From a checkpoint of a small mixture-of-experts model trained on Wikipedia: 2 picks a token.
Below are experts of layer 3 (counted from 0) of a mixture-of-experts language model. Rows are named router (the router's row for the expert), gate (a neuron's input weights, with its number), up (a neuron's input weights, with its number) and show model dimensions 192-255. Each number is 128 + 24 x the weight over its row's rms, rounded and kept within 0 to 255. Numbers have three digits each.
After each expert's rows: "gets" lists some tokens that make up at least twice as much of what it gets as of all text. This comes from a sample of Wikipedia text that the model never trained on. Tokens count by the router's weight.

# expert 14
router:130150144104162127126182137072149159117109134162165143134137102122160166123156125132130146130147162123152124104156097112159157148157116143096097143165082160154128118150105123124159136130106136
gate0:130074130138110159132156128118116163095113089114111147156173150127111095175143111155102141156121124069144119128138173130116145108172107156143143160152188091107106114121177160113124182127092128
up0:109139116146125168148125143095104116109146096103120114145180135147091085085164098134152126145105116131136139154109105135136171124145144141095131120101127086146099136089127107167134118162124101
gate1:088151121106133123117148097112093088131181109077138126151129164120168116157154148129137117115137125139143151121159132112106106162127101091094121165154077151139120112079145107126116095129125118
up1:157104135151130152146151112105137158106084136122120118135130117138103098138114141134141129150127125118132137134121133137145159135117134102130128091106152099129133171160090128139123154135103143
gate2:130136087159183103138102137073144144063119170091143121136141093118134121098164179128105123105124106127137138140154105126153101150107132100146137125145127105162159133099133134135103124171120140
up2:127146130163140115113119132110130156201130122140112139149129111089134077145127126136172134124125135111150125117166129097115104099126160139114160098171120123117158088119046094115120129101108104
gate3:074095164124168101115112129118092118156093108110138105124104158140148109162113090115129100144104138106149149132100129120119142105113143140114151078135165082111119080119171076132112168112140117
up3:134150116165148126152123139106124089166119147128111133127140129145167092147119156166099112170126126133127126122102137104138132165145139109132157145146136091108145103077145151143157094079151130
gate4:135100147124143136135120123128124113096123119114122099105127090113121107134118185126083073127103164077090124127119120135144154179111130098157140140156133085125174150121065097130155140139122140
up4:174166122107102129079138149159144105125117131066154125130131151135168137170139158155125122165141157139098094134118142099107126148125131099134124139184103163127145106161145145177131115168138120
gate5:191191125081103160148167135126102116092089147130062140127128077097093139101142149136143139089124169111147188138110142149119164146138152106147114168152114119148150134116058111131104115145131156
up5:112090102134132171147149102149169130176138149109116136153140133156148134143112109103118077149150110135091117125143127130151100137130138102121138078127145142123116112139171115125119153116108112
gate6:149185131133114127100125132084166170168105084121137092132116122068176121115128190120138138119141129075118145124111113156117120164104124132125157133161107123131081150133109127085114131129114134
up6:164219139148146104109143150072183154119133130135156109159116122105123080132139181097135165112114147143134115132122113122117097165118121121128144146161086113138098139097119102119133144172129123
gate7:124136138130145154118136171160102135095124111169095093134094122140130117143141136138128176158170099124118131108149083115124140115102132081139156101157110156139125208119131143163128127067137112
up7:147124113108149168129140110161143092106100141146129124135101124159136145106127136123127137102148149101092136089140137092131147147139116139123131128143131157116114143150119150106105116106130110
gate8:115138108129147185087092152111138104108101098125151135119150155151068108113137160133084091087127155136152147126124135132072143143142116155141143143153086147135154111100098110170118135134151123
up8:139103123120120181127106103118127110130129172107107135119114109138105105104085137120151069094170153141110068125126101120127096140108152150111131150150118099106151141130120146134093103166141139
gate9:107124134144102119128148148125156119109139165179149148126102135118103121079101160163129158065119167150129159104114157115138145110104143101115146121139106138092159125118114121116159104141133110
up9:167106149086129184133130090092132123133138087137115122098067118135126101121117130125133119167139100162094101129119137139140107132113179099127135121115094127137109104119133177117125128172151128
gate10:113123120152101113155163151126119096140077120152111102105148137098098141128160153117131168097133146160092130127145116085130122153125095133132128146130104134141131144127165174121120130120136137
up10:141198121110111138143122122104081099157112104098084122151137120074154118122104135101129143106131121171094132119101147116089108160141135097124168137090101140140112099144161133104094128168133081
gate11:111129140118127104137098105147129130109174140147120091145131140128161127100110071097159108132138128083117148143150131137106140131169139156132152128143132102169163118122147107101081164122129128
up11:160122151154125139134151139108146111114098122112144180124129122129114094164145103144124118160121138144115114155101144154180119135118142135164119186083146152065134104118122128178149096147108167
gate12:120082163143136147135109117144137147156125125155150109165091136141137088127115122127148138112112124132133159112151127127115149127134103134141130120134055116118126136116076120098085135151141121
up12:130084129110152149110117140141154139144095090143125152149139122141109114130131121162134141134111153125151131083135145060090140071092118140125124085167077118096121165107109103091096133138113145
gate13:154098151117135157137087084166133115178143122215201125110132134165161106137073075117130116146152112154095143164125101097145126141125147092124118144087170120093101092104165149102098106162132111
up13:097101151104072143123174121118104146124125165136120122127131136153102119119167130154114130108141189117152154125098137165152119149119132115143145118159116125106132152092136107140130164149133146
gate14:116117072093136107114125116122110106132132152122123142111146158135137121130126124114139111136119147106137154107179141117172166118166113132106106105163140111155143084102109132109108135095154137
up14:122127144170143149127140095145113149142114138156134092161065126107153126115160129128093091115118111114132106128117112126074071122186146138129146137121145158126161169110138120163145148114125136
gate15:087157111104148154130107108105116125146150104191090160149108113132160136147139134132115131106129154119131096160131107144152145122130194114105080117095102092181146136115128118151125155122139142
up15:180102144146166099133120161138134128097139123092147106098154132134102104142103143134125140115106118165113128118104120124101080183086072118160156092141118172107149119164149126123124074157157132
gets: " S", " M", " C", " D", " B", " P"

# expert 11
router:101137118115150156148144111160101090159130156142132105117132111129119158121127158105145147116120102116166110148118103115114077117135162118125138159121102089147133139160127110050113128189128151
gate0:122124158100133112136132119139095103115089153121163167167107126114120185168140126104104110100129125161114138157142129142146118105139109132123142141103086131160137142118132164140087147150126105
up0:085134134137135107183112194131133106148090086136110128136125100164098118110125134107137129126138139098093153141062117153127152134109100134077143107155126125072154125135133099154139121138128096
gate1:105105150152140116148132138135149091132114113166119123179115096148127108111129127152111151144129124111111132137114159117092104133157110133157127148161154153117151134151129139111127100151119119
up1:143140109153132134116086130102118156128124127096159153120143153109127151095124133129148105134102111143136121142120129139169154147098138124114156153151129123123114146091129143160145123122136092
gate2:097102112145165165137162129143127113144135185135121105153080119113104138165193133137120144125093050132132147133133114090114137137156137150131168139100138136141172143114165117141133154108108151
up2:161138149116124146111105144116110152156143114106153130178163173105137114134166141147088155113120115132119097140124073118125143088111113107149135121124100081130095132130127134108148121168132133
gate3:075093119099142179103112130150117161179127113123090158117084129134120131118112093112140128134131120136126098109134152131134147108168131127109096118165156132111078123123104139128085160094110098
up3:144132109112120142114044175167140145109100101144114173114092130098095150161107123163082141109141140162134137106111164092113156128149174129130143109109129112137140134161124131131094119109125118
gate4:125102148109117135088182150142120121104150124149089137118139120118136146109142151083136103093112135128132114131130150102128117101135111120079139153070122133141130114086165161135148135089113155
up4:138152116137135148161173141144132130121157138123082116118145117111118142133123116121128122122145148123119143117095086137123096094143106147126146145141133148113096146111139120100110132135121174
gate5:125103127120113103123131165140120085118122139131152101136143103077085133115156165101127166108137159134085085148127132069122156129118200102134084120152128108107144108135113114092139153157104149
up5:114132126154131104110149151097147153152071141166121151091104156138170195156113082105221118136182125123110134112127133135141132133126168159112148075138127154153122153159072134130174084147123133
gate6:132077150117124145109102107089139119087101149108103099133115143138163110147112107129123155143144151139136176135124154132123134098175153104155170128126119136087146163151122115137122157126124127
up6:141126097104106151104101136113117107103131136154097130123114129133169170134150125155096131129131112103103140151140156125153115124155167129101165089193135157123163118151128151120087139142116152
gate7:119150122072132142117120160086164128142134148137171096126086108140066106131200084109141118101150131157121130099135166106126146086120105135126147115167139101096143128156135109106135099132100124
up7:152140101122072099111107153148108138139129140132120160129144144156081104121165076126144127155099088085104117104135134165145099140117159139143129164106130116154101135116155128147121105103132137
gate8:132166154111121096124135160125153143114127104166147124109114110164117160134138094106083098056078138123103118107117146123112118132121123123153136161158114121123119117136142100165126133110132133
up8:107131116124145156158121127129131164100129151105152148106144129147143104108126106131141108128155085139153143154151134096080165140106131100123084148147127111121173147123104161155123081147142126
gate9:131114117102144096090120093163116134132160123134162099122139131123154141160149125111133120176110093151111118108131145127172152135141118128105207137153107167079141116188165136127120139145125109
up9:098107107106157129121153091131131095124132081120171136088110107087128151183113121101095100148153129137139117112105108163158129088112141172122175130116090157134163112086175079095140173166115130
gate10:092175121137114116139145110138141127163123121152080064099117103143151071145125122122132121139109130127157096117093144103134117144125120162129137149077124145121155125171104126133140119108175150
up10:147077114136108116114157132102116127122145130107172152145126129103135144096116115122096120166130174121091145114109153157142121144094126115141108104140089144108109145110191138187155146146107132
gate11:113145123162135128140132119071126083147141134119143093121128123145164115143127145171146132110134117130085144095125148119121133132100100104105145118134124143154116147070205130130082133136137155
up11:127121152147135117169107110102120114164132131104153115126143118146109136131151100164135106138140101141144146139139121146113107143114119122127125144136135144148137170086129108145136136160123100
gate12:135089096092152149119119137103082109157134105144091126096125109104106148095118108114145123132157140080102140122164109122098153147137119129102123134131119114153144142108080136099167137136109153
up12:151133151162121115155145116135140115130103114123168106129146134129134125159113122112103145105086167164133143138088116144132129093109125120135141118117150122105114117117179097119076086097121104
gate13:114114128117155122100150072118099121129105103135125130095144151124124149139151135122141142162141118151127134124142119138157171131170097105078091162157091135096157126131149151135158134176128142
up13:131154144105142103127146133154120120150136108120144142145164135109122132092149129109129138153109117191134115172150134114141158117153115107078084130122135118136133127127121177156127127146135187
gate14:110109117118106146128149105113148177127176102129164139142118165119128132177105189138088132143156148140136111151104123148150145139153108163122152103101124099132136101140120134133129158165117146
up14:112137128097103145124116120093148134121140187126116132115105135107119116133136138123144111158117150131104125096118100127103130073125122087121148131150126084131105124126114128144138129104134086
gate15:119186163105094109145110119177145109134125160138122147105178123115134132136156130096128151090143129112127138091117123105105174117112142120134141133135126077164159158135112140116106149114132145
up15:184096117093148097146090175178161111128145097131123134142122158139157128129126137111115101159109091103146146122084104124153108181087157141158138113136120129148129137115136119123091133147136154
gets: "|", " |\n", " first", " out", " up", " for"

# expert 10
router:117167120078091101100134178159120122108140144112111112112135138122122113090102119137163136126112124121087113116161118103126128115092112082120157143078162122128113177154100128137121114108132119
gate0:088132130157135131112137141131131118125106140103171135133141107122121098117121139118148173129126111124127163143172091143111149079096123101154148075156121122186137087119145171106118111133148150
up0:134108126140135137127145082141128124138121139112130125126141100138093131169106141130119161112089117146140149162194123106119125090108150114117113132117150147173174112108167143094106125122140184
gate1:134135126116155114192127090132163144117142110164181124132096110134136114116093119118130108151138103122142148126135111153088109129136126155109074155143147123136087126121154107185097091151109123
up1:141113138117140125183096151135145122109155134151154137165102135126173147113156130125118141120137124141105150157131154143117114128116175173120074124114128117137111108134170136132092148123143127
gate2:166144095121128149118121117147153137148182147104156140123125105130177096178156157113146142166080150109134098123137140128150162106114102141119160106142127135104169160142126120134122135118132132
up2:161145160116142160087120107113125177152102174083169117118104131122146131176110164118112133117091112095179129106172128134090143100081120081105137149135141111084130137144142171108112148140112105
gate3:144154104156136153172146164104158171082128139151147096118135117100148095125119122093094141120119103115123115071144122174107091128168163144151155127137121129131162185126118179129129105112128150
up3:169125123159142140136119094164108093139167117117134125144092116141131137156112127095119147116170116194138092124126160132156148127127090115135112110140148116111095077169112106118145133143146135
gate4:159104118133158112120161130149133110129131111122097149088125152115091144138095114108129131144148121133103160158171129125136111094159157108123133150096145115106144173098142132172140117049126098
up4:125164141111127104117119125117095163130153100127117129123138120143075125139118150144135147148090126117111106159090139102119142140088137086164106145162126112151088111106111113109131120112131120
gate5:119129148121144107144192174126143127167163146161076131152127125129130120131148124129140123116200110123149120143127095116103135148135161098103127105084126150136124116132125133138155121128132105
up5:085134122112093118140187139140112115109130124152086146116150086142102154117132123117131154119142111112143098131140104134114108112122152103089130106126075063124113131158172091119130131103127162
gate6:097166117179128143134053087123122139141118149129142134118118118142137119173130150144131100090142103138153109110103123135087103071121151171159128141160139130141154130134133149152161139110148135
up6:093168096140141129130106117118171150126105148127148140098062133150120108146151129145146099134126097156128115122100118132083108089106101156148118126178156133121126112117138109168142074113141135
gate7:130150134140120116125158133138095140131147065105130130137154134114047140138119160153130130106105167117118104103054152117129120097148107126160181168162140143107121115123130124152120127146139150
up7:156152120138128161145120130161153093160142143095135140129114110180116117128164137149141134106149144141156078162121102124134167126097162136120150162098126128128133063101122110131165141147145137
gate8:108109127144106158108128104134168159114154143129094149114121132130157103128165123119156108123112154121119153175129135120102153100135124134082126100122127117136144093111165098161106170129129136
up8:139092161097174167092135135114134167114126137071108108124147123112143132116143149109126107139098164142105126159130148145165140076135138124121123093100123102118128138121131120124097137145129139
gate9:114116094079155162181125146182112113164129136104131117168153124110132117143116127167109116112130114137065103102130131121094137084155127090130100141132131135144142121110112134144198140092101137
up9:122095121128098085088164114100122176128141104131127105181098141131166123164138115096125085143107118108130145129148139140158115114124100148111143115099115105123123108131202109116064149183125140
gate10:117171137119132136124108107132077115171099131117151161166152140143156150120100134129090172165114117137154156149131173094113138174154140093115133143157053107139173102136108118117141130131122135
up10:093144131125107107073137148180202117108139112130120123133101128122119138122124134115112097137141114114127098110109136139144166098126127135149129119103090131151161130134138111131129149147096088
gate11:144121062135097169124156162099143130129156148127115125119126151133139131111126100111160134122121139166135135132137138108105100122104172156141139080137128145132109104113114121143141167088129095
up11:128211156114176141153157132154118122119126174127157105112157120136148156142133140128101162139137142140146153140130093115099095121101157093170140147146137118136138129114118110155100114115149102
gate12:150162093190125084066075100117142120119125098122129156123143085130121122077170151147120137166125172167102119114087137132129152152114121127095095149104142098062130108142096187096159142122117141
up12:119132109138126062117042162116105096124123136139143148110123136138139103177146143134105119133069131099113150137141146114155108129126152139121102145136119139144107091097062150098144111119135109
gate13:171098141128121124129123119154103115147164152131077135105119093111157129107109108188113178115104154119120124123122136155133129109156114130138145144111168078131131191109119128158150140138129164
up13:076144084112125122157092148102108084118154126139170119142111154115120133110142176126126155169127103094148118088111103158159144133103154166173170170117161140128126127125110130119088144104106086
gate14:124131094128097092180077137144094142148140109104160099128156132148104183164133121094099132142147155167171142113137133124092137146150144161101139135140152175133146123166145102094153104126117111
up14:144135115107148112156147124128122119117082144111124117129156125117093145139139188121130118118128131137143132091138159123145136137134120165147097117107136141119148111165136166153147115124106127
gate15:108127113129155108133116184125145046115130147089135126148164141150108143147169145131082112149157158101126127146111133126114080125160104142121140053102132122112157130107171116137181115159127087
up15:105105150117077161168143128077115172127079094126106154140106116107128106110074120112122172131125112153164134137179130150141144167143171096093164149094112121148132092160069098108112106140147137
gets: " that", " he", " to", " as", " it", " which"

# expert 17
router:139122109130137168109108119083137154161159102121144147097132086124126144131123151158123161124119168147135158095158085113170159110143185076168132128120127139115170106099126143148106131157133108
gate0:121120111155091124162163153173111180163152138161083117144176120163130123164165142108079124121095129165153118120153160099129099126119155155114110110139110104112124148128120129144140133163090150
up0:148161127134149122152119117053131092179103098140157124109120161114139073129122135130169141143146166126126139159115108094117146173134164104125148121120103080140116100161143122120109126143148100
gate1:130116173105097150127101114127179144118115143130137159175071119151133151132106114156116122101153134078125093141090137143159115119131092114152126116126112105122146152140131151119113148099138130
up1:151109175111117129093182120142094164174163170132102127098140142121111136189128135118146146095135104127116101142101102125089123143136120091125117131079135176121114128128179097108132130100115148
gate2:169121113132116132103145135094154140130085158127091170160094110153124103062138158166103113156110159139134130101171170142114140158148115126148100125144088123140134120110106105161164098104084136
up2:152092145095162117107115118086097158117115115112139151165132122131157109083113151139129125127135169102181121144115137130107146123153148149135124123148129164173105095131157145122116123156105111
gate3:102161148124148138139150133129155140077133124128200101160139107105170148146129124168150147174095132152172160114188137170126138099160120120115132102150129126134150150142108150087162084098135139
up3:091107131164163101132144168115163121126132118141115106172115119141136082154109153162130123127098145110089082137144136172144112098145112118116118142117107111118165142117116166147139141115131125
gate4:117128135118161158115096083093082128067116153117125095134133122167121130100113114151101160123133147167128096112122118111153109121127149115103156132142118130115097159124111167133104165129134182
up4:080077088142138126133117112118058068098147135140139131180129153101117121124127121108119147095123178119126145145140108098176147099110116110138105131092120095109109151092133127130116150132106138
gate5:122114111100105164174160187091160083146110127176129175123120113121155114129155155092130136094085113157158160137166138148162143141151097096124122153137110123148124092157112154133180118114132136
up5:098080108121165132096138098170120130121171127113125126136111105140149143105148144142082101132175134100100119140131116134088108107067135118164134092148147120111130140143089087120124140139131094
gate6:118147115100071108162111146174123128126129123107145136140148144147112103142111135163127147142093208149136120137116108090187182146169156146136141122125141093123127131165130117130143148145122161
up6:102097118147149170116124144109150108126156159119082113137133099107163134162118110153119120127122125164143133132148124110092115149156113147078124121112126195131157119143116128154108132159104104
gate7:121115103105152179119179157144134124136108152119184148127090141117165130101201141089156160127122112079086141158132141155111165171093094113109159094127157127104125115118147120112156151151124162
up7:127132103106188142138179133108105141162128120118155123165109113101147127116127128111132164149111114109144147166093109121146161150121122100078150100090142124135154092120123123118140150162109139
gate8:119123146123125102144114162099106160139118157140143130107160129097155120109111116147164144133138128116111129160100137148159101161175120150172126094136154179114149184118166154109146137138132130
up8:138174130099089161119138104195125143121141092150099103141116122170140156151125150102145103149103104156143140108105114132116087114116149131115141150150126120110130101158145121112125083140135132
gate9:114105139119191164143101120116131127117166134126118142106148125116105093109119126178075138100150110105140097119151107193138166115087184121111170122135152124161165138111129095164172183175133116
up9:131129120093180141112130162147137113106156143139134126142146117101117090134114099194101073135142163154134134108119084166121142134114176133148115115074144142166147094083145106149167182164129065
gate10:131171121130140123125134155091146126119123150158122102124126161119170103128112123138089097114136116082043126129122118124147134127111084163123127128107134118111144130125125114127084147097095124
up10:123105109104112116092130119154136097104156160136140135127115109162113117155146156136142139150122172134147124114118133084130096125135153151130079100115123127106115095147113122129148115108149137
gate11:140141121112110162139140091141114147089102085152168129101130092125151094172097127152136132140108146124087118128117155085149091163115143133123178160138192158146119123137078121149082117094094127
up11:119143136111101140123136099151151120091142104130132107097168147141186087169075137159132166118133136104111130147153149112143135114110138140148133129153122147157132126103098129174109105119074129
gate12:098152149147147169126099150175134143099162104151151119094127121121107134171099139147110170109116145096137146141134185136092110192123174140141126145154114156142176120103142154146147113104131135
up12:102111129131157120090083153135128132131147149085095092151100139116108163112097114102115081126150100145106115183109089090137133098119166171072139084147092110147133132107169122096164139145117141
gate13:122137130111131167149146132139183144157102099165136154124101083118122115096130129077130137127147149125151123155116138087119107124164128094086077076138137153102166129163132147153101147169115155
up13:152137130127118099122151097104138088079139155127115115113092141138124150139139118129093091129132154106140132093179151101094135129109127151142194145142103131173109128119101121103104127111100134
gate14:072115125099122132146147129103107105088113131105118136168154093129121140140172127126142133134160148161133091101140137108125146155135143116121153122109148114159142136102092128091137133105136123
up14:144153097141083111126115130136132165119148127103103115109174136146104143167125072136167094128121159126183121063171160120130103106174130101106125122138154103124138091105111087146143137102140093
gate15:106153151118102180160156110118156130147131170135181129140138114134115127135108105146146150155135099047154094147119134128085148118158147139149160119168099110153135098130123156150152128157156106
up15:139144137137148125127134117144118128105108054132138134155148128119154116083144116112127145111138094143148158147154133099084103156093115120108130133122115154124082103126121134119142118110124123
gets: ".", "O", " —", "E", "I", "/"

# expert 0
router:113123103138161091130135144156125102117107147141105135144136090126145092073166139166133103122160151125097093121147112163132147102121062111134141056129116156118107096143149112091112109110137131
gate0:134185093138115184126098096153133134106119095104103172143131092114140094158185122113081166108136120122113157091138128102093137142130094148106162131107125093111127121188117170129168101153124124
up0:175118144119099134121142098127153099095150148129090156111143141162112096091203156100131118138108115147133127134151148103107131160136084173119157141115082138132098164112105112128143100101128076
gate1:167106123129084144130109143168150139097151115138110104115111135095123105155176173126126134108126156128124133180100145151115119121101142133185100130146110180136091128105103147121101122138114137
up1:136102146117122109137169141140203172145124151130124134110141097111112144156124125137143094133116161124113138111095157096133113076118169146139114124114163109116123116145097137147151134152124154
gate2:151110152063106141080149151133123146119121134145114111133129121139139122131104118109127144126126142092134114135089120160137144152138139113110106067148097100104159135116107109130150123153098104
up2:103192141151164099094105138109124134097100134166099093130127099116140116181153111116126121147141143124121147095109157115133143102077114131105143141137098143116101120073112156155122150139136188
gate3:121117083135088131141134152130137119094108122139131087135075163144150131132115110120193144112108158127130120170172151133153119097160143104180116163143118136123134173120164105118163141108124140
up3:129107092110121120171143141127142076126146132105169125115150145132091110124111098133132141120164115106104107114179088105125133111137120126191086130098135106106117152149140119079102132110108147
gate4:148159112096106134134135151165111158081094125143117094120139120118182115134130105144123160145132108174119133169131156137109124125165129143139111105140123101098129138150104124081101141133128147
up4:137107128129153129149180151113128124129186143137122109128087144115136117155158152150145132108130085113137122140121126091060160141102129119159129123134134116164141153108155130156123124118137121
gate5:149150130154129127135170139150114166168147130168125127140092116124152152143119167119081081114144109126114070125139128157101153125110121116117160102081110145113105116177178121148152135137139134
up5:118088133185103102122089130166137096146155107129161135097133158104130138154176107183183173126108134133171170151107139143142108116157134129151152151143158128146126122110136151102110126131129144
gate6:144129163131168115117148093154140147080174144141127116146119119135111148138109168085124114128154110139136145133123153160098196154174093156157136141119089103107107120118128116113093111138148117
up6:149125141138113103126093136136138134126143110144082099158109106141112087103112126140131087128129092126147122172167123126106152192154068158165103128167114113136143156100093146099099143085138145
gate7:128126133099137132139152109110128118129096144130128110129099138091108147138149163099127122103173104124097095154113151149125119181095112115076122082119126121155146118100127156096176122124128128
up7:128096125116171132144125111077131129098087158098067130090121146139137111146130125143153192118107088123145141099157131153124102123149111160118145092142096129098113095119167108110139184149123148
gate8:137063126125134115114135160129169104116105123095159112086100154099123125116168143087119114168165103148143113126120089129121146157107103122174107103120133169140123096123102127130145112164113102
up8:108121145126134160169141117155104170124189143108076144108167119117108177094084131133119130108079163143122106107134169122122123110132104153122122167128117113118164081088113070128138131141126123
gate9:080092120099111121166113118132154132117090171130150139126089132098137145076125164101144126124144111112076129162149147148132142178143110128141137134133137147126100161162139082131146081108127131
up9:133128114133102148140117157136087096137147111114120137151122112117146138099125126151084110073152125119124136167098143152152094116150119158115102148153132163132091144113160199113132124146138157
gate10:111166117162133092147100129120157110123123128088106136102124128169155164131115126152105141170101148103125094127145124149132146080154120101107105117149146174159120135108144148129108110106125130
up10:106146113130118116135136174126109163149136096091103135139146114145065156134139117115133146177104127127132122126102141134079115118091096117103168143131105074107128105136120107126135123113145146
gate11:136123150140135122131118139165121083138128166138122137148113109111138124108112076148146107162166187133111132082098099145114092163137143124139127111140129141124119139118151156123178147124105172
up11:120131129133096131078152138115148127108128117175130118150129140138119137109132186128128117092101070107156112167139112127147183126111109152136132115128085152124144127100107103156101106147140094
gate12:097098141094172080149125141097125125096124163122082171153134157086112118085114135125162115132127141147145112170154154146099126168157102101114113086156127152122111182128112114090142156178115170
up12:138119092084134128144131111108118133108121131157103131127127121111108116074136180118134092099123135136119147185144143173136166128122102137133110125132087143105084151129142156131108157151126121
gate13:102103162076133135141123101159125104112113110147111154132116125151130131089157132128081101125137113119136137154124149095131111123105117116164100132085081152087193150085095149070148109063143137
up13:161113085120142117158105142119105119146108137113105113179125092118125063147121142153130144104101117167125171095133135067141170094152133163135102133126122149154072137155106130120100117105110146
gate14:111159164100132118116156122164161103117121146106112111130095125118145115137125126157087104105148103116104110126147100100181158118123104152112077103070106153143090087120125123103153103122142138
up14:142139123127131099109097157156101120089154160157141161145153130142108084143099103074175123083164163111107106128126125094134155145087123096102147157121128117164158112100105112161103121112121168
gate15:076142165128108141127121145178106194114099110130117146172112112104180120111110131126116155083108117141148147113109100157139101152106107164161121139115121162098114130099071115095069128101143133
up15:126114156110136107104127126121137140122150108138090136151084096112148125094131108125119105128094100103113121113120140147157163133134105177147185123146126147144142087119124137113109124126140165
gets: "b", "ed", "m", "f", "y", "n"

# expert 8
router:133147161116105123147133130178098128162139166128118145132134111080139139128124136121129113185182129146139101114103161131125107155116164126117110133153140082158137104127122112088125103129121123
gate0:157119089125107112144146137107126088129109122111109169095163131148159087128115152126105078145121120121135128111161125164161160132141116149117132113180069129148151089135095141178144144113130166
up0:088151119148146117109078180151130160082107136120112122134088140125108125109086137134175150084130127111125107133168142089112148142116076146168115155099151145124098145123157152128079136148120152
gate1:155089135141136173120162149130094126100112109146128145117144142129113140107131114123096103178149171122119125152082110158108131097152147096129159096139127134144115112117165129137140114129132088
up1:139115108115148106090113162139117123116107115173138137183117105115115115119132134132147140186145113080137107106097138126144132133065075143124144101114127154150144115172128113101162124093148107
gate2:074127149141155071117111144197216091134063125145145149153148099148101165134113131142102135164133158116149115111131124151132112116119141132159137125163149130110181094133132127155128125121124133
up2:084165140149112124116119123136121107153130116115132156147095115110144123144152127147094132106134104142143129125127098105115120143100099136148079067107180161144160131117087141110095103135143147
gate3:124132132146149117155147097133146123153130186091096119077127142119143121129161131105116148126089128126149131139135117111097096090119116108138141099105115163133076105154115135111097081117140085
up3:112148143137113118128103141115113104136131119129113125136135118135123125140118122122166151101148116156110122126168099114153097139161129122175137132134153182116113111176080132079135135106145132
gate4:139171118116130084065146165092142142103089139124123130125109077142085110104173078123100147109071124179082133158117112118162106110123091096119131120134141166096118123099126098161097106169125127
up4:074127144134135092150118161184126135124153120144121129196173097097131136138112171143171103152093170087123141079132144123105141149156133130121107108152177093116125110140151144107142105139128110
gate5:132127104134129070133156099138125134135100134119134095109082147134112124100117122087155077106147117095144115118136176142089130160153184135144105147153155128125135111120132124119135113138111121
up5:102085071124140153160102127097152141099114133148141131152082121139174135104102113137177128128159110092104113119125165109122148142129191144118093149154129181158131106127124124133108117108118181
gate6:106129149108163085134123096179176117134099174129086111157132103151112143145116077150100148146157114126133159109143109110122138136166153138129137135087127095123157146051115134155134119112097123
up6:160124104097135117080176120126101140127227108118179148074138135117129113076151137106101126142091134165108133142107131128130126094141173162091157120108127151124098136112101100154106128142143177
gate7:107126179150123081109147123144170127133146130165076104086117162094131118116091138127153149132121089136121140106123179141076088140122109128117098131129128118118166158092110125143143161149102123
up7:128157122153100085136105088138074104107134143125162127135161157093132069130104140114139121166122120148131127106116155132149128127084118138160111148116137127136142144152093097149165161153130121
gate8:175143135098157141117143158126155093126110130127126157099168122146098126115081155147144128139103143182134062136120113131107153143053122109146140149115107174184109115133133156153125148130138101
up8:128153123112115161092103164132131115119111106150095147141151110157089128112108089128092133161118086176140117140120105118092152160116108123111129108116116146167149112140133128129131108148123135
gate9:210132118160111149122123104118168150149129092126121094133139122141133106124119132157110121111156114158122172148107141111167135099108115098068143097092135107077107098128151133135104133097122131
up9:122150119132098107101112123121139119136144113140091149135118142138111150098097117115145134134177113116104116088098133108167109177117117111116138105100140171115156117152169110126123149121094120
gate10:138121105122105111100097090164167119104142143130126109109098135137128155109128138116109114113146137139136145137144093135138130167094064139146131138163105061087103108093145148148123091109131151
up10:132155115100115141129123164142075157118139092122140102139178151120123070137154137091116138144118114126168114148130197158095160133111129128154126134097121158099111151155137126125103135103135123
gate11:115135105106110140118143144101140128121127107146136146107128114126117152132154127110137125109113109154159152097106128118085123125113108118112148148131120136162110116151086104142147121104133082
up11:107122094142097069125126149168135124119139190144126084119110141127142109145131121125096140175136124144156114109124110160124127124175144136124145119107113114098141134127123166154124129120146126
gate12:122185090172141129102156112139157138131147108081129096131118121108136131153151122097167123146158171131095132186147133158095112074115146150117134098125092133106107114134155158093182146112145141
up12:148116125151133139123102141129127148130111100162114148126077100155108098130158116124137186139119117135134098108115161112097114149128111104151105110126127118110129103135120085177103159108132108
gate13:173159128102147118116102087140162141122127053159125123155129130139141135060120160119151118124117140164134141120118104153143129131128190109128124089146146095137173102149109132082138105121126139
up13:112107106120135170171118139101174125130143150121127133150133127134135182136116132144155131178147149077069115125159115178129131139100161140114128108113127109121118137164140190128133125119105148
gate14:095104120082136135098148127148132171149124150106105137203152132151132101139126108165149149139142152113151150110166135123115174165102120132110154112105138129170142150141117149154133106114170159
up14:125130163074128165104109146157130174127154140080136103186142156126132139167122104169169136135173136094097138098137128065130113140113094124101155104134150069174114151119109138162091074111167131
gate15:166113137141088134116182143133170148133118133141118114154121158122159145157179173131132172160087122097147143106113110109135136129143161132117132121138106135133148137126119150077095109135137092
up15:147131109133151119104127077110084098160098107117112118133118117123131116100129106092101140126156116146109117114110137138131079123087136143171087117167101102106129142117110077156162172085125144
gets: " was", " is", " a", " be", " were", " are"